config = dict(
    n_layer=9,
    d_model=160,
    n_experts=12,
    experts_per_token=2,
    d_expert=144,
    d_shared_expert=0,
    activation='swiglu',
    moe_layers=[0, 1, 2, 3, 4, 5, 6, 7, 8],
    router_score='softmax',
    normalize_top_k=True,
    routed_scale=1.0,
    balance_loss=0.000527,
    balance_bias=True,
    init_std_router=0.0209,
    lr_router=0.00137,
    vocab_size=8192,
    norm='layernorm',
    norm_eps=1e-07,
    tie_embeddings=False,
    optimizer='muon',
    lr=0.00918,
    beta1=0.95,
    grad_clip=2.0,
    batch_tokens=[32768, 65536, 131072],
    seq_len=1024,
    train_tokens=429800000,
    steps=5835,
    dataset='wikipedia_en',
)
Below are experts of layer 2 (counted from 0) of a mixture-of-experts language model. Rows are named router (the router's row for the expert), gate (a neuron's input weights, with its number), up (a neuron's input weights, with its number), down (a neuron's output weights, with its number) and show model dimensions 0-159. Each number is 500 + 40 x the weight over its row's rms, rounded and kept within 0 to 999. Numbers have three digits each.
Before each expert's rows: "comes before" lists some tokens at least twice as common just after its tokens as in all text; "mostly gets" lists some tokens that are sent to it at least half of the time. This comes from a sample of Wikipedia text that the model never trained on. Tokens count by the router's weight.

# expert 4
comes before: " |", ",", " (", ";", " was", ")"
mostly gets: " Democrats", " Nominated", " performed", " presented", " They", " constructed"
router:570507417472451505452554509535570468538529505459460459524483468450469488506553479504463473510514505546541494483510530532563534503506545568532465541482538538497430453430566489379545487485462498480520493493497426531519474529424514491414605492500584449504479525575550582547522453501492535463522417516474508530471494521475481493518533510494419474477511493526524492540564528524454496471501480499506413538476486497472540467551400490458543519500467513540490440524539527505498455551447549
gate0:478530472449543461572519559442467550490506404502523455573506543540504538444491413507505516432539461479466523446499498479566528442492460509434556489456534475491471482545532467430452467536491428541508529479507470459580494529519405469471544500466523500557497509514526485493550442518432545487531550441432521604457473508527547554485511520549497538558519511555538476531434529507534498491523440529477486465489496543480441529561478486495416420483485544490501477464516515500500519531571559
up0:556525566540542498532511522465452463460565539517505548501516542474518476573503499478503519569507539444498542498462497526421527559543563564528511562550519582537520533490508525520483548439513478493572395558463458519422538444485448454611432511538495507448506511511503475440487587522527504543502488523490481474504435425542470522508504533429514462470468524470506431455509486553514516491502501499502449475488468534532485456446482497466581493443523473454505550445451456496489501523420437
down0:436487440541484434421462457504474550557420492591455510476495467446508466513551486475525504549530544578480496380480524528514433532449436525481459490499475462484556505471432537503525495514513513518526499507538512460563500568520427481466471576544489557513465386502464468483486515563449519543516522489483430479493591495612558550498477465547524489486523517461530528547514494500508489517522509487505550485478454538478508425538583472478519508477503463530451561491454499525469510510538529
gate1:495507623545504496590482510455508430492497476496573470556486474536475475519514595528521529462493489533527427528457462514506456513515502449467560429501465494529460488551472495504446552546503552569394515532488530473434525491479525472521518535587432510539511538450473515479609500534456471477444495489405517458497533516589511497484465531482491514476458465493514477511515499437499534514525462515453549428478418523549569472459539519506452394491532469535476516477538485529504489514514492
up1:563463442525497434468511436518524509495539514468443488447488473501547499626504511477526499478492443552653474484449453485557555513479481562548512456533511542508436461483451514440551461459450496453501494489564544516420471506479501435468502495503530537568543555530503567567414496579478539492467473529490460490430470495488503501411463503495491483485466505539519526533534525548467498436523475528567447514471549522473508463528502515499560499549510504524488509498444555511486522574459531
down1:500515534503514472551516485492536435534457520476500512530486455436558471448483574557469508480484520541429523538513539496516464504567501491492525561464469376537429502517488474566537577535471502522550550510442399520479464480464566529515547547460500514472453532494499522417489541520463469549481548530452547523450496388494534486571444509471490561507485471528581408486507479538519477520430535480452555497534467520507440505507525458548529503553502462540478501457529574476516490549453476
gate2:500483516533552537539527481544460454488537500530531555492455438543540511488439527482538457397542509493551438493528515553518513521513500438501546482525489451586538435509546563507510455466514456516473485556519555491494558542556477492537491508501505486545526473534557476427509451547399513447535467536524530468463534562445428508487489543485485483550466544456549521459537502430508423504479431527506468494581448508489398464423480497486513556492440444479451472555454551502535512474527552
up2:435436591531439469546572450460525443546494499549582524545511528510506510411456539493479476445583519510469497501556546484499535503486492457472526483483465484568570510492523506523477506482489503499489483557501525536475528528505384536487497515484561472579463467575537485537473425509488493484518532496489477487477579490508420515437446521447542479505509478456532545507509544457541433498500467464467527492541508505568417430445562501462496498510500411451517474520505559534481528451490592
down2:513528534484421490541473439543609497474457450512557512476454527508557530487497480521512537473518514463474438484471480551520459386535500410454523501500494518591548470506484571588489533467548464531474507496583519517499536535472464443509562492497540457510548541453486522513637494509531512532465529475481457541459564453528486478475538498473555532507462525471514558453510499490491466449466464530435549479489467509520454419480547553505519519477419475440514524467567469506447498474466470

# expert 5
comes before: "|", "-", "  ", "\n", " 0", " 1"
mostly gets: "|", " |", "\n", "  ", "\n ", "\n\n"
router:483533477471580381431461498517526532515513493424479585536435458482504528442518522510457493536476548511514479498498457474493481500540443545493436498535522483479562540519441593471472573458453617435552567512463506471514567500509507443493508502429486495511533522458476542516528514559505539549444491541501527463570444489469500486492517511478530471561474503553554447495516457469524467466593521541500531487478514504504512494499507461459485508470539455415484556538524553450513578435520446
gate0:459524513452522521443445566538492529491472452506519468445461499522433516538541485519535550440542545563466533530560445451551503508547570560534515481555488469533524446557528490501488492500481461489449430495510443494524416492485506521512516509541483518525551554411510532434511498525448503522569474520534460423474456467487501444475513581464458488503497495493547485495545518470440545510483534445469517493521530425495524481571449494453476469606454546539451446577491399506539520445532557
up0:533495506512531496484532484400490409565513518508464513548535554540524476539458470494494460567449443496469433510514474481479488528549501522505566543472566443484491542529518423573482489460490534479447582492493509534435520442480461467519539543488472464473478501514564460489462433482606539481505559491532513530501506467463495450577494503525479470476529526431476539445434472571498454434542519558527555491519441558524483500523515470494577549493544515473577500440527578539505443464441481
down0:551471499452497546440490472482483544528475499563486508480507545527435425568461510495549514531523428450492525544432534490506497475511542527513528478560483538495525501546428487464466505582489506499455486512571524449467462459523493493541573575570606544544504483471563529487522477521498485428405538449504506446469529483391516468513457582526559544499502546422499523558512527484445526553496473473420468488520464481487479511523538440472501525587497528501534467477473522431517475476446536
gate1:521494473496503482532459520521511507452496520568516534624576462500492512444463525482494525514447499530557445513560446500480511420521549476462467545545410477512532505498544474521532494526466525492506499607533521514496572503441496497441418568504483414546499485542568508497512479445471517545473531529516523504529491487493550538499466539488474443488450471466498540476556505447494502500464511557505556520570416448499434502435539566527452429435491461574474502476509450492469506447438580
up1:484478514480479505481502521496454523539440475492545494445474507609557507469552481504499517485514508430565503536481531456514477539483433505532502520475517539456473416483497531550547487460513569463464516415498504463467533446486513485506482489549444527455523543497423546493440512517521563449558475481515435459490522502537502448591483538389559545492525597521540489506540481525425492473534466541487467493428538510478533529570509580491525540476460478442580466576455528474531496530522416
down1:513479555470492537516575519478333545497428561543526491500532476478411500535502446463475529531518477473491530540489548552570471486497479582547572507527496479504537539475559434445428560560539493521575486458486473432485507548568425458472457533496488501547483501494539485466452595531423485542520511495532525521539468486506488536502506463499486498469543474502472541574481477543499455468474525517574480473452511487540474461543465501507570426507489466556539495470508514486479490442454508
gate2:553463517540509510525509463560513485500506524520412504496474437456486519578475508444484509528511557497493496508479497495535538507468459554480469477541570510537474556528480459454538455497467437458515431470475499547488479493526562427535438507555550490510495467585459508524529520527557474462505416394500529550538483431547523464542572503500494495443543517520532528481496539517495440474532570563496516426529511473495466489459552543522517467429519485531526474437540502415448551495354522
up2:479473485529446554490525538362474459492480467513538464527501476483487488468561492562530510465543469457514470563524485574546521482469571468508518489577436484515456487479481460483479476511521436574482550531541505471447526546477421550465552461432504514436492548440560463452538504478486484450532583574574448440488532510480572504519499526531552506564443519494493434511512452429496502485495445472526494529510471497490460499525513509487477472600527557456523470471511474584499518497582516
down2:562439437552511528501588581546597441480466496502472503558481532498503506565508562522534483489529520530522555472460492495526456455509500429482501501495480551544436431431547528426493490497524521437551518513440443562492457479481470471595453495442499502461554502512473492548500597500428441585521455482487509473461505538519540519503462503523472455484512474497534523542483506490454488454463510516536492570470554474493563501492489447537517433515543530490481497471499485488431500631485456

# expert 2
comes before: " of", " to", " in", "s", "ed", " by"
mostly gets: " part", " made", "ated", "ted", " used", " became"
router:542488545523516482532505499504473472522496505537554495432489554542488551523559570447584509535541515466535463516442511570541485492502467555575420462492519482563436482546481489468488468502587535490457530519446536476477515510456485415478533557487521544525530515445517506526507464549487507453627441483496490505518441480527439469527492476506528459470506470483429541475468434466456476467446492575510548449516497488495539415521487479508546454556485531528554480509543395551470432458471562
gate0:478512477527441514531494521586532559552479476480456481450474508462499453447483590480480511585505441468418481506490547520503468551496511526487580516526518468466476508530536542537551560470560490536469524513461478494513447517408502539557479471510567551518494528515504543466483434508514471560534550462469532560577466470433465502518471546504528467416542495519476451464504441467482522579552531455454490498540521510451573506553442446482452472622496437453500518482534499465510492446454481
up0:492484495489415471475545468521510463508587492501495486508445520506541436512462521567400473460553558452513571451529540516498538461473424437486409498453515477464546408507469504470443527589474524440484496530539497520522497479522528514496446438437523511562484513506481499469460501500461500470532450558455423517508513555518493561548514512489602532590510525494529486470496451479519487510566453535523555542529478467559469569453501468578494502525513473480520472536452514502483447571514430
down0:484458502547560476466491466489451496502516539562478508494535481526477496504570520493502429466478468501544516438523507594465441570506470532501539540462460498559493521504474511521426485508483536540450448480444545465531506486485496457491536449536498462558446494486404563482484512617430473569459519535515467507482482516535484469606508534443463507546529474564482601509463482495473465500389510513491403473516477436474531531545516501527452593485560517505495487497491459576481466489542521
gate1:486545460510505540520485506471530438516419475518514507533546575533511453508556523437490484433508485467441370514529523573537551572481522508487499511558503556480469452467439506583511492498463449457484550479480533507540501502485523499509513546449533513510510501443534388540447565537500504500547522561479556488453465510513560557542524508460417547440535466518486492458518476458526484476497563415475485525501497480533561511512489576511504523503482482501476435492583432470512540432437575
up1:489550510547493597532461559548556444502482491548464496483528500534517505492566513507436497449474439541443428536550494492523566438476446462460508531465474521489600507428464532530481474484434506537518549448459537468544488547544521398518542547484526488489498474466541407498431545493496526437466541518499550532461492484506553445502537478450495479485530483536568486470502461466562518511485489418557448554545539466536542511535483560551495476557445450438538485458504551528486464455530489
down1:409534491476500538507454423494560439558429482500489474506530512497506484518520604529475549453534541534514521494522541459493446458531525522541520473528493434504428508528442527511435486435568594496472549571480511514490516500466589470439528536459563484446531482527473480502561521535444500494486556561527533464531496506414540516531429488538518555482401504530510492473529488520516465479465520485436571452570513489517489446500561501498507490477483449571456470532465415511501465441520473
gate2:516532485560528506489547561475489537546495468506477515488505526510470462513578458473422514483543574517503464499476503417512580471495491544498479528620543558474514532507521466493520435499555562518475535480551481425471488549488519537534485469463487501471418455471436513495511410482589522428489468457582511400541493533536462521513486462503500425459453431476494533459501542507449455495416450502477529458494498544519471559573489464524521534534464493498481480459539551531542568468546527
up2:476438572488506507507520530504462477475487510495451493474512519536533518562541531576481512484546424489449474562484480489540528553494454500486528500460501479474504554460487425540512385530548459481534462555525544515502573465470537549531587472494496490407480427504419534459537487519483489558418466532516525480507450497463542511500497518533411457421478481539571556515491543503473481493538502505483485522512521489520487479449544493443440478509433544473445481525464460547456600487572598
down2:475467470483501515449500478599472514430522486464495466446556449555443554500524418490497536467537519502492527501440459506563585474563452563451481420471545493505508563520544473458489472475548494473494456580472531500582540512466516452482447454476479524457553467440450523492423542499529490468475463486514478513458534508586517502511452540491511394516500478520563488466518543525488536500529519461522598518570515497515519566537481467471501510501489528482379465526505461530513470538459573

# expert 1
comes before: " |", ".", ":", "–", ";", "%"
mostly gets: " 0", " 18", " 1", " 6", " 17", " 5"
router:528494500519530564520474450541496490487482412486528507503556508590479494587484504472477568483427484444468459566477514512472476512547584522475513451605562497452466521487452536564547578449457488490482487521430503468470504558507430513495464460480509495538510480530436393540455492454501472503469538531503460530451505525482520486425464534505521537579497525553490542530448473465446551532545552465478544517504535466556486467591498490530511514502465512493531468529504532466451462616504454
gate0:538485467506515436483544481568460522509525603462517493468535508543472501524552523457574483497577570478505491489453405504453438524509547397481528494468465599530483482461575518505534549526512512549438547368453528488444526512544539452497486513538511468487415537504487536496545476450501474484511467519490532443511504437474456503539439520519538470548496427515418490455547534580523506486520520453493513485502536533479543477529514542442458460485519479500548487394524519484513505517520503
up0:504469487511412477520533540496523470443517581483576432534548476551513450474490571491537549486539508452441484487459459478534473476554504533422561536498495604456480470456564592504583483501442583431550526472445482509490490531527504443517458482506550523446434514479489518496559512449519478497484418506540523530555472495486432482495462501491511540487458485543464448445505507517508436487500535512536479398530495560516457517476511524529472421510507496491493475466556547509493465508611506
down0:524448441557513483478501510538520522518504572441438464529542471519458497483494591408495541530504498608538539514489432522516485502463583512494542491547545524507526550512478561465569510480464495479454525440529519451491503471463490478546486498457554510497454422500435534485611440516464501479517482463500583497497482417572516456499482519412517451493462473533525522473578507533552519471464488502515476495526440534483472467527490494470497432540479457469539494497454504542518386547571552
gate1:496534473462501437460513462549487486481571557459453511494486461432457474503561452439499484517489384506448569505529499534482563501524530552555444479474584421548483515465504484501558536471485461474474572455487454513511495481505504503478546457451495501476506522572516426460490537498626553505495454514514577577513481498536490534511505491482521471503497426476525492534475519455472562415573451547493448554469502521454586486528476555495554541517535542513561452504489450519506449478510543
up1:427568512504432520449447505524496487457485541461531506517497509432453515406548506461475495492572427537453494519547537456488578515524537548534439467469522445522438517465502510467543533458494430468470503481516475467567514460550500523494549454529491485474472475515512463439537548544573565493478492487508562512506491471551525542533527537481510438466432458467519486546464503434467497462541412516558459502518513536453519515527439556582510475552553565494532440513496505600518405472517530
down1:489493490464446442487532510555494497497454489464474531485564541468501605419533562558495466485424489509502492541488524483514505504558445455466539551503533394500504465497529510615530501467551564555534461487447503490501553509423577456499507532512438500469406435436531514456524518499497449495470504597540542551483465554462517512536529482465519536556426499497510473498534515420539567504473512458489425530523467519522439529466460511512528502469466479510485558536489440492539440480543510
gate2:544462420492506478517511534551514502539493430507560469524530476509413509550530486436479477434531440449490382478520475541512499512516477521489457493527484549428535460484464513512540487434496442507535543517485510494508521524465540432571540504483564511463515574443567444542405567556562553501540560498514497521454544450518518539567529501507522530421497442514497420532547415482539497480508533440441491528432547498537567511487464488489492530531495472462462509509502456522499522475580519
up2:570563548540469531555467530496519523498496461487523483521460461515444513519442482535450485442471489382475516496507526492497501573460472475504552511535507555539574565487536521521488450535546406515574498498524441432565523489413519477520485542445563555478505452482571511461524458507516507480519543502507507507465518435543458465580523550500513462439440449481516466422530453448545477546435484464444460529449535484519487457477504511502450524536503479536558500460463512562538466543587538
down2:470517549482504548552504481503510529534459453506526437495487512463444554568506608477513534467597513482490457518478522450440464485506567533518551493555496406472474523505454440568483468480507534546485530518529509493432493517459553512493506484430545476411507535486473401460521503512448501496500525481524528507579509558473461517532409413507523576559418469483547471531547502491508450518458482428445508469581538543459490486484477523513514480450491500468482457502470490535541547469553418

# expert 6
comes before: " |", ",", ".", ")", "\n", " ("
mostly gets: ")", "%", " 2020", " 2006", " States", " 2018"
router:542494532493473513451587517567519437530526484407526480521494424517473513480501470487455446448484465555548529474482535540527493490513557492447538554420465511536440511464550465454548557587493520472543493467466481480467503523512568515481573456461449491460512594572490537511494450462439485393516482533505527557545412563447509481537565502444438510538555465520510477484538498545563487489510477476475405473462437479504487495462501488513456504466515516538548516518561465529495519540474547
gate0:434507494508504495502510556540487513428476462422505475518479548517530454533534487551531528476542473507476434511537524480482496556526437481488453453406543492481578539485534472554491519486475484457432523519528580461504471497522470508487495419473595460596499546501513564580452420487495497553422494526560536489473490508471476530509488498492478547444511505519470487465520513467570485405523420532546557523502491526461454424524568487468503507513528570585455487484552553514521499432470548
up0:519512497513426512494471471475467457473504452470463461527484473544473373557489481476455456572591515528458539510431454463517497573500505544512421516524410490511462500566516566497475503553432523485552514476509462534533545512430475475611502513536489561432524477506483453467518581499495549460481495528551530491452493464515538472503530503493408493515560546445535488495491503575473468476460536495536556547494517505532469541464494492556483514444475465446555556564489459565509532513529442
down0:482522440482488514458494475501455476436539451559541491536572525468467421547534528462492486532530518489459585468511466476495442518526535492474476379531529501464553470553467540404408547541430534515523516462461457500567549456480467495572544494526453496489492498478425468587527490469531505505521473472547504439494522409525444493507569527556476469528598495460515449513478496521517526480508514496509532485472489494440497503512514572570508517438503543478462553570519535552481496474530574
gate1:563415454535501486479530494544517505528519438441516512482515421482527480540509459559509456499553455561501510457536479536468512474457580528511525531463433514499499540528565479485573443635520529486525533527453524510543444459397528511495474470503417526505469504435524487468498482489560528455482556531488541529451500466535465523496478507461477445532531522502485477483473506504491516453517466489521541490505512408544500479489424451525404547534489405542449438518564538480509526532586547
up1:508490519479487502483486503562534477463509454485543506428521457454515496474503493554509448453617446532488473509509441450529508495462603500509488475481495491456509470509518491463492492600588518463516580509453520482524403533404562452467550485444477554516482513511525539503538500463587496471462487559506460523485521393559474501529459498502502467469481540493529501530542549485441544449501496450488541524468539414555538524504438408477521507505498497539475471475602567464525537524525489
down1:531581478473506483448512564445511504462502552500514522469400528504459524453395484485458518518487547484494469535509441569491546529604459493501533472436415486396448514500498565547521467487522542480504491559438523435505516497500541538479520469502477454479523548536508530543518573493507531466535542478477458559480546544480457532488491495460487451443434496452622515439528474552559428494466425468481498543519507525461525527539507532528511532538524436457478463502493474491513519499443431
gate2:464434494511523474502627501454426538500550479541484472535467501449462522480441558507523458481490464550533458496457481492603494519511495462489505500504533478481494458456530548544574518449436546500500497473498485476464522549519515472477429479580491465542404415498475490497552483447515458399501489553499494509502512525524471555540483541456502459485448524516447486546497524507566572468535508514512545574531476492550578542468516441517454534506557472444562435531554503445508434507497571
up2:498457477543508477489565487452605501574461466461503472557515420472552517534395475515580532524494569548502588483520461521571543463500505458519433528465488490488490481464447465485544499495461555507532532486487464455460455461465476519533427472510512472515510563510489514525517465522475544416507460479547481462429475575459421475551462495480538470440485495454490574516580522543448550525491461507509536552512522567444540542476526469446472523537543554490493498510522522475545495464421548
down2:490510567468571572503473434515474499544507474500452426463398488557461462509533552449496521607466458511504520504454438536505459451568501470453530582520503428449529466507478508509487505496525534506499535536451491477517479510445533542471512538504518507560509523479499470498604486487515493444479510467515459466504469525554579476572514497521546538431485546491546419520457536490556511461498457578486521456493533530502449441485511507600486583543489466553439468453472529452506490547462455

# expert 3
comes before: "=", "\n\n", "\n", " The", "The", " In"
mostly gets: "=", " (", "\n\n", " \"", "–", " ="
router:526514504509571479448550458473456558371445515470485494549465433500473469479471492537523437476505486520523475510467482445483481519541510492549473504475507464572490561500412515564481490513472514590537469480479561476520503501532471562477439472572449521441537513495524472508499464500564570540442589521555448445483535536521535547457462483539592442445479500523511541454457534525547493452594525503561485451498474499492470535490503532520463526542489494496506575448423545490544524500554539
gate0:542488535446545467525549501478501529519466556446552460544530474489568542493450433470493548443501509465467498477555502467549508453557515444476482570457517483542466489490476472603479447427468446497488513434509540415510537522449559520535504522467485511469583524512538523530506487503402526479505502476495505564521418466475473494519434491491497528497477481457535455612523541472599550472532506587460513568501488497480513550470509533544518455485523491440423553501440474436474539498546493
up0:499517519489567552495470554523513572546482503474526487482473513557535450458466494500582589466406519491487449492533461520465527534531525499532487520454455496460543466489477471562494461446441507491533467532547537541536512481484560566487452491470486534486578517543580536469517471500514548485503492475520418453507406565522491506521485541500433502512576550496466431554508500477510556422411446515581448550532527505554490484530494518466424478509444460488455514533475473538409526531464443
down0:503523538471494451473528468511411504449450511443504478411459460526447514543437477485471470486505453480570550525458484448494457511432491509482516498463520524483445500538538488504517483478578535507507480519522506492528477466441492573503514545546510502468489538487521525545504501510446590487559460427520483563483557500537498477485525494476483479519415512467488531471586456453478510470490627524536475513464545536458535512480420518523548555468483533439488548562615428459604554501536497
gate1:413557526513488490528427496536473495424499547480443461517388508546507443568400567553504472461444497489460494477474510523515531489466547552530466512499477471493536494541500456471544523565498444531534495487537449497468512513513542583443555499534507577498505563513474537516439486517513468514542501474449586464471524474502505479497474561516536465477542473474507492533520491515485472485470484533435554421546554487550533463517465515480475420571450465444530556573490485617487494477547464
up1:513457540538481514452522489539510523548513479479541455452541492490468513541503488482540452495527547500488508503464470555524450491535522467552501517461522472537433475498463558487537474473419523453512499416434551430536461509558482451467464470447572525488507504459448493419531568546508568480523558502516478563589549596486575588566497491455499486487515565474498431507558467458448455587571495437547427498454505485491448419490499509477479526490517551539462498501525436484470514494486513
down1:458476411514564520515499479464546468571454487494466442527496473520507553502569525511519444509547498499495580484477455451535494458490494504462495463495460528564459487505456446453515455528440472499558481445459499490484531502522502469515513460498538505488505458517444570458581487534416563469535559492509502520477505540511520564500560502512451513492497455496536467515524500507460479468559524489515413589480401560538529464443566432402488479571540601572504503526489510451476527580510469
gate2:563485517502502442447540530475500529487532480470497500509491612487502473487438538546508424532507487447463538558466505488500513532563559483491503471467504465516547518512499490504442566536537507500562514512499459535488508491554492519533475555531529508519455552472555412547424525504420490446495511482422482477550540513472508520551549460530547468398560472552484530428504558516552471461541515454532535539538448556495497465488437438502380470497538503412561487456539481417501540481481482
up2:552475528478495477453536491539471530547515531533503469527481573435459481439452527550499429487503447477546494502528460445505513515608487553462468438490522500481527472533559499493497533461510483506496470597457495522535499495535521523494518503607559506550431496505547428508571498483436495498471510417439484496521472535442507512512557443499519479430546498568520548448484539504526494496508462500491560565529441506494458493545453475473416444528453477448567413437573535486572505454483471
down2:443522534517485456434466509556501544513463552345502481549480440512533486377508442479439499562494473541512539461531462541464493484527481494511495533512465544473495527521451603469472576472519587419425512467511542477558517543493476510443501519454524540507495522506528507508598495550524474517421551461455586548510515536487522459442478526512504520499497525507509489495536448463479441531531478433493500496508525514494491531607483464474538552557477507498506472502500433520504473456497463

# expert 9
comes before: " the", " a", " his", " which", " he", " but"
mostly gets: ",", " in", " with", " as", " from", " for"
router:503412581553513460493491464507498516484567512554482480518515482418531463494463447530579504508490450543458514502531518543474475472534444477563509478438472540461489537513492438519506475509506492478523552490511492479490509492505493498563476464448493476640537539443440526512519587547466485518490572403534503474495505468532563496439505516540489501414501483518526455562478447498455585490438475536485523489483455565499493562490464493441405532482547515554506521521512468404503533423452485
gate0:521482484480541484441522542462515505483488430457523514470586570492599488475498508507551441460553545554503489558511503524486486511400479477466535460513420476571501496573518541517558509499482549496444573478576508502490506466474416510482507438480560552515525566538490472476568510405548482469505489494464508519434528566555561470476500512496412570494499419501497487439500440505503473468521534500574472469480525442492511468470480513516494608438558462496542512476505481516490490508445479
up0:516441587398428567560408456499490453499572579510491492493387415480486463474445489517449452533438516446486558424531442514491542509580533518487480532506462540509537534425507507496419425545527554481561490568490471499546456489500550457451472572484497496478526519521519533551439509534495494521542509495456530545508475455439467528467512465517567436526531528508499477507518505545469496496487503519511477498501460510512541522497542510482562445537529482489458484497581523481469545505539533
down0:507545467494497450506550472546453565501446428476543444505519581501489484473516500501504470503494490507509491583506484467480581573514450441532480453541428477472494517593475528499548508521481452486481495537554489526478465551530458545536510528491489551532567500494502521473371408400561573487508460505474532480483509505523534512445532540548501579467446544432506536462476494473545528569524503515446490498519556586476474490509462506486473463462455478460529598504562487513509490474533573
gate1:556521525482513432513516549560450493493483535479453457551515457535530476466560416573457502485510464489517554567494519514571461503478478490500500507525526452491574505501526482413428500550533484535487456478472545511506494487490467528475512528472461472522492515480446415561419505471503541469514537494467513626502448497552481468488597474497493538527563479562472472527501519519517477515497484556462599465499463519487455537466416567502510446566524442502465415549416464489546482535551474
up1:463449469539424572472539450475510430549478486493565500463525578529521488557486518534485497456521494486526551403488516512435607498449553508449481530470446531517520459496484586523513510449486474446469507535546486470516519551479514552531535491487533515470452455493477444481606469498535515493514466500492508368480514589469501526462419557561495474467497495446506512478512428515444606442495451451521496538517496462529554524501541458507497514430477541527483515507534512537525538483478468
down1:469496449466508553477498488502497457534589491460523482561494522497491493536484464527479544487518516520480480500491575474536527445464533449421562533467531576471522456463482547424477598470543466490427517529554576448546552522457503592549503549475512496475476481527455467542412405451559461441538483481480482474496474495467445515561475507476517539446553448545521499499466476522495445442536483452550538538483514542533563492518530474402469536519464535490459512539544494524430508453454540
gate2:516515409538532425473456431392539566487494501527510477609469456473551458433555508552523480484595515520458443505519466504494491538608450515496525525536513490491535475527447529453476521506419507465485581487571474508579553493507515492551535454491553487487469574538516516555541530473419494465457524504446513504481489478472529449505530477467438433471533594487526498492513482488523528518502465507519545508479480519531461530471492535540401536530515483496482436494455481465456508487547449
up2:534446580423538569483552527596472466457498500477562506514511468539504540522477519494483485564465434503558534476491562572540440503456540472473536465423430508501484502505532531472543506488560511506533459425489580487464471574454525492502493573505462506533547442510456520527421463509529495464542472440530464510524487467543473481473426506561512521515495414566439440516464522521442503510510503516458492445540564524493585497565484480493521450495470577489497527446482494590536508509476509
down2:495518438462517465592470492492462531512487481525471523581523468503504513549493567518559510470592524574458560449524407438537501538563536451547479542525541474524493520495505521505513501473416471493433510544560586502553534470498516536436569502514531477508491528427512430532473541510411480534547513484514495519434516556478511576586485519497470457511516478533452471475504480505533492453467532456508515484463457473501522544558516459517494518621494416470472494518453444494467553446497474